Weights of a small mixture-of-experts language model, trained from scratch on English Wikipedia.
Size: width 128, vocabulary 2102, 13.8M parameters.
Experts: 32 ReGLU neurons an expert, a softmax router.
Training: a variant of SOAP for the experts, 246M tokens, 10419 steps.
Below are experts of layer 4 (counted from 0) of a mixture-of-experts language model. Rows are named router (the router's row for the expert), gate (a neuron's input weights, with its number), up (a neuron's input weights, with its number) and show model dimensions 0-127. Each number is 500 + 40 x the weight over its row's rms, rounded and kept within 0 to 999. Numbers have three digits each.
After each expert's rows: a language model's description of what the expert responds to; "gets" lists some tokens that make up at least twice as much of what it gets as of all text. This comes from a sample of Wikipedia text that the model never trained on. Tokens count by the router's weight.

# expert 60
router:449528532466536502522486432489513561523485494462451579534547506399519404570470500475518564452382459525492522417454495450467483507493515521504515476440457535484616461497444482487526483492514473513539490502443421511454477480543511482514523508564526548488477427482507460554475488462524518473402507451491471552474532456501529496566501510452486509467485477476462459486522453501543499498425
gate0:508552458540493457541485489553474543499565487522498524530537468507491493525571473462485496520561448535505491426429527494444474510555577496488544550510452532478449517548517442518517465555516492483510515551465508507481450504485502469475451525511483442524518406511592521493597432464561604535451544492487472578514500530472456605451539508482458517534498473510480428532555453513543556507505
up0:496388560549469516514514488447520537442457457469532444544483493492579555481463500594461464487480506510444488529505506472508531456568492483525497503457510493483526516510413522545552420504529503561452514548562464532509521492484488523515518443498511491551437487493490430521523541489398568462556500551529474514511490477540502459435469550547433511542493514417507447560459542457467475547442
gate1:527446524502487444604463468512461501463474472501492414472478487478474494532507540452555465528486441577593507549468475524535480515482513530454507469556502532467542537557549539437554534482514518471542544531536478515530519514515560503492465536537427516476457458515452475434564515533538529558490398505480480542504533514444510515518529457577481546510499531580461435476432483536447537517418
up1:483536526466497522495449517519489426489527464481510491551503407458472548469424514394562514542522527511547501488502463440559534590395510441456512466561476486513492498523568503473503514482455477473542597495547489501542561505552528490474507487521524519435546500480508453454498524484489544481572428520492534449544556502520472550515481500491482523505468505632453512472446502539483490450548
gate2:572456507496526557536499503531502467493488470530462522511488544482563546543454486465504511455451541518552451495518514502452483511479505594509494435612500547468441515578497518504518476464486426484499553538507472460420523489533473447532523593516526551480509482468466421537559434525527505542530528505474503482579548541410489542475505504520500530455529563455556452495547553547544473570453
up2:530489489464546515514433436514492536537455563516533515491504478490544467497529440518469572491468460539508519492481581601461497530475545465542435581502490508461480529527459542526542448479415570481400452501456542519475550497501561470505414548438534519494501488561525455562473515453469475510514534542458492471540486456534512538476554530556550479398570541506497496507487459532487538523524
gate3:440415454471581495545512527488555407452502496464456511537511488521481527497546485470496520383428451471482513519510473568537488529502489489519483586581478460516480476485454452516496449498447429454552411443492490517478556494456457539498505434483529499521562430492494531457482503485520463493476511457440465520518499402449475493525509545464547529513473549455518526464447461477513514576477
up3:411451528455492517493522508498536485511469489481429494486465463469501501458517491467446510364436438415433463482477512520547457554452519507498513582572498508562448431478466475465505397525434463459555481474515472523546593512455429520514485469517585502554536479480481546515452505480509468469491456488474504521530469452440537508498487500493498491496535505519492504427529436495517511544442
gate4:473497443475469509496582561541554497462570517470445505480495486573439420509495519463501530521487474521518430537484446602555484492569488461514490512544500518469522490536522516527480415488510434492522505537487479496522495504423482539444489389474495446465563522468501453508463575514442548527478487462489513476456489429450541429538487530511497572544506523484439435507516463429467536499564
up4:451589427479514489495486586509459458447547541435440553485572507523482455522501488481452532548459432546486476541461501571541520507503541440478534478544451533468557493550472492539428485498494453488505491488477494469567534469489474545509468390501482511485494525500471437498468501538459494561500546432489559488468507439509566442573499496516502503560503547488486456548486422464534532470587
gate5:507477581474541455516540515437557493397516567539506503525533504475460473451489423519499546506554481530490460457517483473429498513490476446549492454471453416523503492534515510506514433483513543464441548429504464479541477433506527499527528460491490533552548510460449504518497468469503443499422555442561470513502487418476572545451512450503528566429530535549527499568424533486550478483545
up5:467442519507411541528504487402526559459487508427539555518473604538522457477488468485469523510525559487573524463488507507467407453466477553518524479454525524504485501512513427612525527509494500472468509480507505497522439459566441472523459511496477480529489501518492455501523556488454488493475496579521442532562484464510516456509559497522556593512520567465496447512492585477476559573473
gate6:488556532456611488603540479500496542457487531526522457456472440554447432470552453454518532558439517468544523442422480522449507545475468483476438430500473452481532504500527506437401540490467485514541470419506571522542446509528514508498475472502448475473480489467499560552474491562477548455506514538512518492546539478462501541507492547497492411445457565491554454487474527520499536499504
up6:478563495494442453529527493522483474523524592504489516492537440558472473500473512587541512532428467529433536530465441551517479521513525547518560504554497502519573476533452473462491565549519543458561521503499495491460477449517465480540485458456505463546444495458526483457532494463404536489522451534584485573481554561551474505464474480604504480565467500519546463462396502467527467504496
gate7:500494533477445464521554543526450498533473537446515512575405518483533499533550464534481535526491522530480498532478565513415445473461514585561529534453485456555564525462472556457513555495409467519502531488497514538552508475477510524459495567456474520477454523585514430468517464516475509404540500504490455485476499440518505435539521479464537547541508390535524536454529483522513522513413
up7:516471537483476525512564527548589508507495576474532496546439434479492486415514502513476557487534507449485449535429510523503507502515500545555497496475507547502513481461575578475581479490478559496478525475556491547477500517413480479449460477487522510438484511546507455444440576478497450489499531442523426463502505444529505507505462418484511583587488485459497583424542512459516480511434
Closing endings before punctuation, like -es, -s, -ons, -ions, -ts, e.g. Wisc-ons-in, Dev-ices, L-ions, contrac-ts, Vancou-ver.
gets: "es", "s", "ons", "on", "ers", "les"

# expert 54
router:439565515517474424473495498439444481481515450460499484492479516375520519518485430532453492546470522506474517497499515452488501484551523493519423474437444441547496464498541531508479527462533518448509488439450407515456502547559475498519450563472477496463528486473500519560512442509521567477536478515490503503484567556612550433457475564491515479535503509462419552536485531435469470432506
gate0:502505462471436454501505444506532493453515487558487428524457445419472588566523513468485505515503513448443505496500535529513580523499549515522417523497548533471495440536394520498486544542517513512408435469516502421461481489452545438510495485435461559501564550450467474522507474503538443465557478520541442392477517487529456457479489493441488516532507478479486507442529485451529444501472
up0:463510468444453466504489471507540453480497476531540475535534431428508585547553505542476487512508515468518485518443507526493567535546451497500391490509511500526574450549449552485514544494509538541486420536524491438539500494473577498488488512434522537526530488470527461487505453545568490499555568520548409451489510529560481473510500495403535494516493469458473533368490576475511475516478
gate1:420499545532479542492521482556526531557525509552437454420520532499540548428472480479483512557511414497495480506566436497541435494505487464540465515535511503470463496451524554522465427570392495514519432514508528540472540531512506499464515529499538482485500477444427517504548535610475480485455522521524528461507451545456551477448457467416488488542537538534463468523444522471472566478561
up1:489492572508492512481524503499494497525572525553461476440495494456526491431490475473503524555550459519543475468549471466536490494508449474541489522495473522487482458462616524476430506508377512478549491474543551520440602526509476548485497599497528444496506458445441459515519573549502489513476531484532479523529467552489544486501491462385447491586528511463449427490441500474466521486507
gate2:434518519498486456525471515498483552471525476493452564511502450518563555512463531541440495527517572492518477526486477455503480456500529486598522461573459524438502537446512529475419524534553530453602460516491468452500497527476545543462444518479450533493476418543487445474502538532459503549557572581460475615505497526555471465523543474516447506544504446518485490530457486550467430513503
up2:502508486530481483494466474544520445460509464484470429512504545426510526516503479439493448555519449495558530614510516509471481498401503457573498476507447466532560505528487471507476530501565469490584547563526518500510493518466599569492429464513452531497513494529495553512498448551394456541533480490461469497497559502513459491560475495467461503548438532464483529490505411549562433515540
gate3:430550559421538511540435450454545457428497498543538466527456522473506533483518493433496472498474478500487516447504500565495484427516460499516495510509512513546509473527466503445457515498460414525470388508472472466504523487481477500530416548378481572442542482497449501541573507503580429494508506523536402439499542460465452518458524488523516524521452551462506479465448470509491501465523
up3:553509371546493499491573524578484535552524504512491534487511514525469404536415456567512525483560513423477455460479505503501467547543564565492461545518515578513521487471532452525539544540541569438491551492486539485489466464493505518531598480571452479484474485489533477451450479476492504496554480444499555488561513505470491486470511463542540507549564409541524533500518513471503514548535
gate4:456515595508554528482497512481431528550510485456423546598487478555507529510529529508500438530421524526490503449480489496509388533424477508505499597541465493493452442441517525466430462438499452469504470537504491459520462497573499457502444481540471489505493491549477484523501470535554494510536470451498523480504511378527559546502541517527431525563437549472496442548531500494480483500507
up4:469545577447539573497480485485511544498533488503482491523482467517458548470491479445444502466456551519479476483480490482415514587496552540476539479557507477473469405505486512445520451432540515478549524496538461487507471497530507468494470563524465507502506463531531520517495474602511499479578452513459531485517490470551545575401579504479490538554550429452477450481551535403420462495508
gate5:463524429499574490482472515488462529438446526604538512474494507492515522535489512486501536516479518527431530377536495481504535588504482449555514578513487521499450533541517545499467461458552446522522462511441505448611564536468487563581536526469471511497533483519540517484499498452526471528465530461520402490538569540491463476524509528540505501518503512424488564406476453503479493503521
up5:508542497523442441469492495501479470482468478467504539512533516532488489449464553515531484391473464529604452555462479504480450430507519521446493526547469543584526486475442472550546521496429545429414541494511488584408489427491478504528534489515577480491550498496462464463495491529488515541524497486480547551500444511552492497492542537543569533487509439622490464524513527475525501533460
gate6:435518446522474463537535529530523507465577447446543524391569522552464452472462493477459528498525587545479538535480430505579502576532472562508488491490412495450466530518519511515474537450491438474513483469519464503499493462626430539581462492518546507491526576510522494514503552472484530503466483486419505501506477489532477485484516457541554568520540505508499475520477503549465556532559
up6:514493467515420442555481524515485515487546459462524450398562510564489450481467491465418534453471526453458492531489482447528567588442466472444488448441454564523448467520489510537461482547539473491525460469535458492519450515620455490501485440510520510440535580494500485504541493475442533473460475556436515473576466491500455509501520463491498521528597469490497476447490477514542535488526
gate7:495450536555450443556471453424521501469484536457539514528533520530514548550499484415521516536475547553516502529523455498436553466461521486375456493436458528609525479567493527435503478545476499577523503481553516520474508493546480488491486498467523480479519528533506466440511441544480504502445551529479525511498574556506484483532547469404501547446521438463476494499542551547548476441447
up7:494471479457507459442558530520508459485517459491465514453499574525511511458550489496456464454527468478564439447460504496528466501511459524456519482574448475452492548503538532500481542538461532472492529547505459490510493492458437569552524498552455426515453471435502479431422579503614484460563479506542542462489442457490625557494493437529549513442451499490500459524486475481526468538464
Word-internal pieces like ill, per, ral, al, ur, e.g. Cad-ill-ac, ill-ustrates, pro-per, cent-ral-ized, E-ur-asia, plus small/large/major.
gets: "ill", "per", "re", " or", "al", "ur"

# expert 56
router:488430572468484528454461479492437489464425514538516513497532573519553515540427541501538566458563489447524518416509497518472496547529624481484449504523502503534542485445536510484520486502525576476513550519462510509513519526542416497484508564534491501529541537509485524571481510530496484483490504544578551477549566531502485404571447561548522455512450466501472577462490502470472528553535
gate0:566502497513468521528496546471550515529561497559487518475515467450537519500501455503484505480589465421449500448545408499550545513487461553532494407470560505478512547457509549450486524548464531472481441499457548478527524537548480396476498557468479473481594515449481457547464518489526456511391500523491499527528492545480450616516555522503490491460526463473555483435490508505464550508480
up0:445472465524466482489551421444460488504439460492517602441480485477530450537507566484541495464499501530457464462532547562428458516493501489478500533481427498487496536556518452540452524449564484525515503520452453539538450504508465606475499514498523531518416527480556493476471480533458558430479504424511484531513469548466541458500467441422531515507433542494435531501413521522558477555516
gate1:453591481481427571522524477464533470379517495474467553472568486520525465433525587538491493491507503504541460523488500485506424543450468423488422454521506506516439501499481575506525564495570452478502511533537462428518477498507528480517549484483572543415486477534537495485500415525502517519476525539499466451485516452509533485433527493447482436510444485465548521552436475519499496461559
up1:452521468475473558512500497459509477397510485479521566494587494452504444480521599513465418475543443539533480506466508460518485543448479399513465529509490502516462501536483497515517515546525482476539544516552562479487448502513543497564512542458575526440512473494523524470528419553517440539515540560541434454526501467529482441440521545420537435534465481488537563550519500493491491429547
gate2:503513549480540498492386507517452532484512467478550501484522451544562527487486468530477501500475523601505473433571479517481395401513524561488470466524513478556488466498482488515539445423433537501433492513396488453405510476484434492558499487483546523508523506462535545528579456557466502505564540498540467520504512477420504488532512506478517479527479540514551441464440534484469504535503
up2:481492507529610499482493510446508504447471584525462468464438512514514468452511538393515513552519574557448580571530517463519583518488470484465476496521536483552455464530569504527442584517488537492590488457502513513550510484514475500428443492473441467480491464432520461486470535506519563486456514553463497502549524539468520517551482494514531541476502495527592544506510511531593476541521
gate3:486479470485527513476538509533489491453502559539487504456456520513586491449448478495491568522547475467466409495523496483520460442450558460544464468621534554510504493523567484597486494496560502483517448455559515447558575524525519578491493513553507532536523436551479409508524518517525466450489474523547515555487543514486508457470482526533582517490499493504438484502564457466416481544451
up3:503492487425531482506453516434541508475478458504491492497480507461494583543526522495540520483494503501493522478535530522469526518581465512459477486500470560503516458609489517484487494418509525556484611540447528583580489480571512451472441482515584540527473534522481645546446531433503513437408506522544431533487483494514521524499476477470534478531509471522495505561461469531453485485474
gate4:553458504525465547481483602425510568488468559478448497474396497520521498531550448435504504496508484526494475578501571477527461486517584502462491451498542507493503466545483493485524471484454494489413514481499427505570529499506487497501544527518491566471527494507454435602427464557504459454475527512470489549518435488587419509523488534515480455523598477494532451453483506501506519465543
up4:474559497508500446459542399479496448524460495444465510495548488448517488416561480600407494502495567537539475490554457526519476536485522544492478587487476450530468540474528544432443509554519511476494582550505510497521499492430445504499487492541519459503497536508488521475524474532450527474512552438524465477490475475532481526433481505456490462500441491530563641501483551500492539491426
gate5:455446492523495433491450498499560576525470566502515527492502444523482558504419511514490497483516464455485444434508484396468519472489508500545480478524567532557449495485567458477554454540514453427538537541477465503497584448494485496521431496530491529503600439466503579531530518517523471551541527484531501532482470567574480520529530438566538543528461545510503544491491554512500465555575
up5:486512489473471510437570498440519450592504469503472521520421493411480507458503540524535497510496475501590506539538527506468482540478492558586489520501500522456560514482481516493475506446483587488480516488566426484496488538475541595527489544483523506540514468461512573434438491493462578562537446536516466488515495416510480538447531595555453514457467511496434462557469453507497460517461
gate6:481447470521500531489464535529471438494517483507482496531569571579576469496463448396426542498471534506511491492511507527513536457502479497508547525501507409533422515461487486406536481517500444516531523474589539586501488491523476461509506466511522500428568457579519570586507532596474526439482514460488553515515526564511494446508557478469554503515534447458543478478536525509491500513526
up6:462440532542541471483500483503507473469493496517540537488492579548581493521502459500438507506478538531529559504459493464564536443565547492610502551497553485464472442498431507424469461488474555542523554505518574542495449524517546515474522533508438534513471427538544492552461545550480587535551518501497525520507498492479458471607458478479562558539535477492484418507464485534524571535504
gate7:465518556538500445496520409463490481467464519515450457383455432427560489430481483562479523528533443484523465516442449482459473482550453494550472479436486520520516517474454411494424533449475511569492468529478437550543545479496463539416501525469541504511497515525473505576467498501546538546510493443492450493451502570535474475578459475552459502478538441492527461538524520507476518523529
up7:576559582530464439504497472466561463527474556545462447403455538490535519518564522554439489518508470446605448525483504538447424494564502517487496475444482518514471533450526473436455536504457501488565474490490472568543523514486489506451439538502533499518478433490525453536434426596527479549500482488494536527487477562467498525574524501493530584493499486503474512525510544518443533504503
Final vowel pieces ending foreign names and places, often before a comma or break, as in Flameng|o, Dinam|o, Adrian|o, Deverakond|a.
gets: "a", "o", "i", "ia", "ico", "z"

# expert 38
router:443438509524447550542581429496476527516507489593451478542548534495507433466578509453477425482451470489467454514484502491542489502448508496503525496511531378498468499557527472533578500488514490515557534516485500541456484564571524483464439488531567513444500523472479514473465483428566489552504561547491512524485508505485585447494515510462479446533500505491477476546451432599461499452507
gate0:489514440507554462542496468463462491439472488520552555473482516540457438581491476453524538552518392528477510467444464436532515574421463491444483507505478475516483466528534467468448503475546480529466502486482471568515440507570454484498471495522578497526517525474580482450489473517498479495423566505448496462456511464567550575504519476547608513456556560525551486489506508566478489477481
up0:522567482504440516430492497439482546543503525490534462525517483470481491556580567520438523511488544486507477518501505569537420474555573479489500556470505557582442552487508514471489467519464551485478460475431521449509441457418515486509528463484594509454536490540512503488530498515558447513483558569503462570479526437505561501528469472460400413485422529489501503495490509436499514489532
gate1:485549446449483529500462544570525477447512473466484515567523488480504497479477466471508491444547603421487504506456560474495524530576449473496496493520523466461390521476586464481476480539539513509447454491460523514514492470600391441525523489476476519432552566506520481496509428409503460455463438527523554484452534483477534538435502500450516525494539492509481454520525457459552519488509
up1:494484574455423483483500426481515587533486521505451504446509519527517515509452500535500490521568442592499485488481469514533517451452507529490506438448492542519620500475411529536527507507453473461498549503555377505447507547478534496498506525504534472559510457494453513504453552513509548481478556478532528512524453551555528513554527443540490493547518543555478497469496573510468428570434
gate2:576440592596448478474497434489553497471502513478509433536457482475519569428545485533462556508518551495452512514552421476503520506485462553481531430502437501471494538506492482525487520465431501476515526501588510393557493489523455442481503474501448505527536424503504477519418521529505546549428486561455493495479520510528477545476550417565484478509482518505417535488483487481473464524491
up2:500536544474506581586517447520465457492539459537527481475463414441563506469518482480518504428451541476420454544589502499434530576545569473498555506485455481503569510520487521561499418541481481477448518497502527427578461512558490485518497511508588545484536486579516501549475547524570509529529515468492454486451457475459478510540463496511480465535502499485462598476508478486489462520525
gate3:418447454470445479487517496484538545495527534545546535433532496508435432503467531480555535543586498467480499438465584512460524471470560541518486521501497463592457472512554494515531465477470529541554474463458480482530536495463499463480495431467484531442531514478532456497495538537458497512578590500577568482520482524533537492574451495482496486494546609542515463465541492461565462450466
up3:541477495342497536523493496473486490446567480479501583401532488445512487483533584494502495457456526471493528470498480402505549475471490455561478514517542430482490486475522527573493477499531514491486493501444505459574506470502544505530426511429448547475513504492492430449451514507530492454503497488505527564434487477552555489523497513465557448480555536547508478461517419527582503536485
gate4:507513473564517482435540603492488399520524428509515558459493537533451463533493496480438540436504475510489441439516493500466439450474461508502458530502401509552457516534542550491510569426554538446550513522438550552524524516483501529489555522492524512494489459553545548486493495501489457493461546497562499434537485536589533463485444491463515451524521528468512419533502590498448494516490
up4:540522457437477499517531481457488496525503471380516537420443522529496484429529482452489455478428570537536497434494531504499482559454469487526464515527522478539490523489515557483499565512568486435517514461500526450570541489530546527434529527523505529447498498499612456490499492460502509520431571468516517487543529464552493490453448503466549439527586457429493402480471540523484516527543
gate5:514563483434493461535528471442487524484559472483417545500463513474472502484510435416458530523528523557564447487426566492414437498513475466512469485473408452487464499444464454527523429440495489474463450471500436479500535535520495497492490511477603501505416505493478491480492510585536458527531560569522512463515480434527489558485462474422496470521438476521530460530538508554470511531459
up5:528501481588480473486530546605564518531440470431547579475463518532475434537526530500565489566543503539469520518467488499502564471517501538460522542467536447493491481492561477510500483536608496494509539452508470555503429507406470450473455526521456496537511460502522495535455486455514557493522492483456549502512482565452435508439485445479473479537508576528442525515551514534489500611498
gate6:482489492403491501503511584478447430493511502460507460478458485479507469499496473482422450473451520456435527487530417521493501441479445515437530479473510486581548491431487447456479458485487563503484558451514529526527429536512500481420497533452485502519497491523450545469473504484476466507460582507567471468478534440541536465504434564525580509530471444558582450530470523502481545568560
up6:463495526474515521452567560485462466571457427448505455474499523518544538557475534474472461400460553508484529512502531546484494540508519472608503501509557521503540490478486522484491446542473611504481489587472565486500483526558516562474551518487565472558537581551477531444509529507535486514485452499505550511588498523541461447568443555473529510447535518508469472452533482479430498526516
gate7:583529572516529579477444476539595513501500514486446499487498506486532470459521559483492533573471529493560512510501402514523495448523538508490469520568570519554534413488504429446542542432496454418482480517460474473493460540500547475488493515534517428538574508474473504485515518450507485537433447480582493478541497549428521525454501499513547553448496410490517529528495573517475524506518
up7:478549442503413490550475512391440476572541474485483512498539488567489544498517479485433543498483498521433561479514586420485563457483463464472526500508469492518491559429431529528475459510516480519510464492552503549469505513534506526534543516531496578559435503519481467491459469493461452400522560576474545503431505460507506503531442477493519442529565519525493415442528487462477532503508
Prepositions, mostly in, after verbs, especially in taxonomy stubs like "It is found in Australia", plus of, to, near, can.
gets: " in", " of", " to", " on", " from", " into"

# expert 16
router:483514514502476545482540416443404498568464442556542496446552499451548506516465460477468518446480451456539525481488423533552452473494512538489561479489511449517574519446463487479473586528509487479476499514516417521547484550505438518553442521570509492531535477593568539463395499523490535497475477461512500486440548466549460411560458511536526487449492480515495477498478499508534487545502
gate0:458497570406535525453514482447481484444452455540561531528486510481555604489448468498459541508441482467551452509463527560513506459564503471489499542538503514477509545492530566531554520515520560508486519517485555482505483491563466508487496454497443512524509550478530612561437572501496541482390504466549551526500484477470467485569522502479592534490448487505538480485417479526514542550505
up0:499542496498557493453467440491504464473456510516573481490466489468485574476453515458504458534388473466552535515477566548548489506572521423455539505568542454460463528504550551472533544566479558534523567496504534540509450492500445521545467524493446493578534602446492496518451532490513521505492545499508558561425500576497465499519500514507494557524526516526504484454473526579439518569515
gate1:468480529415471470500477492511534575525475489507473485463499499490555618521478501396483500494450536526540524462503435537456495445594521585483450520530509509492503512526494506498488521503485514442473585552408445521508476436457500532451499498546458545517475449484499443528481508534466566532540407426479520529507506495550492454518566526463548527474526517484519502474547450478557432529428
up1:510493542563495549516501509486476459437501494529519541499512502523433421496582529574505510488601456477463512565522605512513515540429484431498564492471495503503523487473489482490513474524527479506548381513558536489521535572538536507552489510469548490456541562493517520485552533473517469483461576575522458452505485515447508506462442463528492496505494453561445509546430577510497575472549
gate2:487513472498480428469533502477427507541493513499500560419443535558533536433468494524531513455529433537419494460526464523459536433469422612540472490470476564465517531426493526592444535564516534376478526521583488491520535499476537572457534476516539478462484414497469513484529465490512475496548485480459453505533544496524482472484519483532499464494458555495510496526491489565481481524475
up2:573476525506556413417489466517459511520446477512514574453374460557490502461454515496529474461491501553477517449501500503477511460489450543498483492428471545442575552468518491544477478517507473456470486545567494448586481497506512611415514464526480454523530439520513474468487490494511502469510485539400453469486494511498450502533485488557455490525534501425451555452478544535486519514541
gate3:498542549449504533442458607487484468464531541551480410444574469403557440561512479544538482492450501480495541545494432501508537563473508506489473515466486416544521521453482484452500520483542526540581548537545487465508532433455532456489438497576497428507479530515496463485452509467488474537473512506573487517457477475448491507499466519527468534520425513524567546449529537509556504494433
up3:500514539523547522439492520501474473550548514488539436472559495454477439553490492537546615441521526471493533553516460477491520506444443547515455433557515482544476541501461475453461482442528537506597558527512489470421493451495494486450465522497521451530490498524532441569445521474497553547517415501549510489532554475484476587551514486463448494485497479505602571518506523440553474529507
gate4:482465558416495534498435491472494493583512514472499579511552462501519477473519502525499521556567467451521523467515446578491437564500481488572478439513506540409484514467517444469522538483464452530520568541509417463460532482533478503490523544504578580518503428472489526602494540522564526458498466500569539521403547494510516469497471500446455481530490527511517510511471551510571516522549
up4:560468523496476473502619514500495442472472496567530458504426553528484557529449518537469524456529491451519486504451525442473489501470456573528534534422495462515543545488521563527547555503510547460530502487518551515508491515477509507496483470452451516542535533560372519375483462490475483521505586467521467440502511438503493541483527519576477531464547527477397523485498513492478478476464
gate5:462521536573517499587475494541490494395498430448559515461474532522591477571487499534488462518488427543494547542510575504532497481517533446495542443484537538540530513486498531455485476412466515552520497527523541440542480444422508492496428528461560469535518514520548530519402518474485474508517549499465470548483451535496487472512524478553509569467455501569491568474512546559471520538559
up5:517480524560510495543507456558475473397489443518617536471524516562579485547467483529565458536472455497505545575502532516513514480538499404510504446501528503500529538508482534483491487422438512553556512550524501477506454459450449478475439513418551436546554572501542546527384501475457536515495527531499508513540434525526483525502517481525503503494456515562468527434511533498484507526542
gate6:483465460481496490497479427451490462516494441510509599445519512540545479493442559483488427495528538465504543497517564535515506528428472573468574468489435487520532478504504533557453479583420521537483500518522518492508537567583495493425521516511484484535579493569534523484448520496483569492510487543512446464468495511501502497517520458471434523519503515460544515430347492480550510458537
up6:519471539464528483505568567587553542488500504507477450499571518437489469483504521439528511510478464588446496540501400435479507490523542406468494465533558494490519452550471470446492516417549493488477538494477486483479513490491521432562570498534537525470479584497448516525513464531538508480492523489482501512541495517498468492434498563515591464438438419514510461524619505448496509503508
gate7:515488563583527503544446438462433481480520514510454563479495493479497545445466492456532494559473532454512512477503460475424481481500540514449463504562484445452559530542589539535480447502493402509538524517531442513512505533555380544602444468551544490521522474481494488494529511466421437479504497491493464452492479469501498426518490461577511470530489518486573441491440465496467475512507
up7:359505531551482517461525506430510473524523580451484480522509506498524456519537511540567522512450516534528513489534507516544508530572571506514440527443509541524498428419454525514471524491502466515496497470524614471443534449543511476480491502585488528549504468489486470468514469529481492555470485532602497510560608539541510479547503512466492456503530466537519443484517575484561501444538
Pipe separators between table cells, mostly in succession boxes before "Succeeded by", and "the" or "National" in political text.
gets: " |", " the", " (", "'s", ";", " National"

# expert 29
router:474477502559443512498427433459502523502455443503477538599508448484461522469543457446499590426466473505509549453502511505587552463486509452568516481492500487485495538490498527454566556534501582500582534529506446551548501568449515461413559499464525454506514507452496527521480466540526534538546512490517460473520505521463541467509440590537476410502468525501494529504430489467538522495460
gate0:524477497413431448447487543498529501456499579512546440526462513515558526482449467507489579521568478526488489500448519486462494517449514469463476461539439492472524489492520447507457545576468477552456479470571493511594553458483548433505415533519484484425508487522494427522459501528576467479498467477533473464406511491534459522479487455514571436550507445560478541567498495493556479501528
up0:484526454549501580521528529533530503462478463542490541461500481477452415544523501509483449555427531478447516494527487550514532457562535467500473515436484489481496499466397545503471412420504547452535441474468531478488499538528488568444530474547501504554509459499484501465546464485409537520455485496462461547493488447535529435538482528481439578523461543461486433445577531564515438483482
gate1:483497517454509482486425477455516536436469479440455533506447493436492539562457511483554575503544540498521561560472505571520507547503491434591531579454475492449596474479491464493474507491473461514478481471452482439467502528469506557483457517538438467464488514442485421535491495518510452475445459454488431441488468521598460483539496504507521520472565478500518468423540508521563461439450
up1:502490531427543503479460482466526602426504469525453548536514490492477489615456478441502547497504498502476510539443466507499532524445539420513503556451480498473564469505488422469394474514471467512415447473511483456504532549519472458470506519523457465448489442426497490574473530500458469456507485507534380499463448492504521540537483484522531500438545434488498441458515519501502484436473
gate2:450510421465500503531511432456487512617536520468468510530443514421556491472557473524562477497547444509479488474464515463453507557519505608534451494512483527520500461477438526530552500521520472497444510514542462484490549472516476536457479544537568541473482452518472421556502554530570512502454422479549450488530592471541416458450479538537471461540529514549546502511503519502482523439500
up2:481524480524437485485584505537474518444473525419446484526461487425552433473457525532481508485531533552512498412491448522475464511464458523564483442538517528480526521523406488442492483525634501483448552529504473473439451531513456501516559546428492509484471519537437476482473434563517507559475497535481507501497505487493451532472503483609514534542557436454465545520503439489509478504536
gate3:477476553538527538472433503487496516495505589501436442454483430533440542485554539549528500593508575515527553540526450556544490449457561456508494474472503497370555534465536537477488516514467574494506454438526508502517565530489493509517519527396433448512499391433510503526547512518446545536524515491507456487504509483527461526487500472513487463480443483518532491517468526521494496415504
up3:557511478538499457510473512559497442493491510456420516497470448547509516530459513496524541487605429493574506512476547512528502436526514538592461493460543491440515535565545470518444582520535468445519494521453543587489497477439520547459421531477487500503463434495505483443536479542423453479480584487488449496489439537501461470517537420481431508479568510506431524471489535487527510478487
gate4:471546516524531477568437497571470461529477465486543464496452463465530501430501497536496521448547501558552480448529566523574440462526465427435523566503516521545483497480535560494472491526496497446490534539478538469505464506464521471474476541490537433440465507534520493426516467450545471455451484497529466464497481563561484550513515464561553501548648505536512575549551496521509554470531
up4:500577560446412509529454432511434510464495552516526481526474492517499522469482516469505518498492455494564445445393448530614449451390486503484484502452449542478480513490518558496551496518479554486425521490515416558523556524534503439516512505487494487478452448477441540525489534498558523546446463479440505447508545532527453506535542527509488545488461557559487452482487486457530536464507
gate5:484435497530596473510578520508454480483535479545483473487517488467483478523477516427505465489525480582483544481549524505456495492532470498514450482482520475510453478535607464553543498497502564493474566520424495514433477554470452498517530451458533521476437504492497495579510517497537477491435516518517474408640549467427502428456526506472433432477482514492520469527526538465447431509523
up5:509556475471473533560529559508448545574485453496498534586516491595520490453528460532474535503518518567427514542495473436538500472442463478424533447512477465538430462487516516584491544508479503491446460447514526576522443463558552521459530509514615452511478566518507456433508474505542491519551496423511478478479500534494501563541474475525594525545536452512481508482507518456481529489484
gate6:470481568458523490507479546464457460487523446499531527488450515536528494508532480533499501459490524492494517470565441410417503464495541570472503503544405441508512525510527480575477533516491501437496497472537611442546525506483474553489503462488382565531496499499505455466467548541497556405547514570533533546585482492530470433500456515548526516551480528507458557481493542551472485475462
up6:557511550530504528520495466528544486520565444448477462482513438518499544483543480544524556524539536454490487467543459436530514478569400442516543432463463487496516529480476445474550544565579441462500495528440464504515559512516469497480461463529493433436586513527579536500466605492544473521464536437438525480537491566484456492478495472514528491461587506467458485513500561535468509482533
gate7:482532429550505516549475526539430559556503470499495429500455427566545568455520523493590534547505513458521510529522525521515515486507477471526462511515457540549525491499596546513470470492431546575493424455521586478513540438517495507507484474417541447534510494470540594452513424546446512537543528460508463492516465534476461564558512510501484485506441494492500460469537499453555510505428
up7:462458507414567482421551480451560458461534528481504462539512518499501472496542537574413455438465513529508473444511492456494508549556491509482559513501544510537530476500465479546531532571534479452479599594499434514504507541495540477524512518588469501525497557534510405472491555491614463505487504548513525528525525472569507554471475516512525536553565472487477506462477527467478501457550
The word to after verbs and participles, as in intended to, leading to, given to, plus other function words like would, can, against.
gets: " to", " of", " a", " I", " at", " for"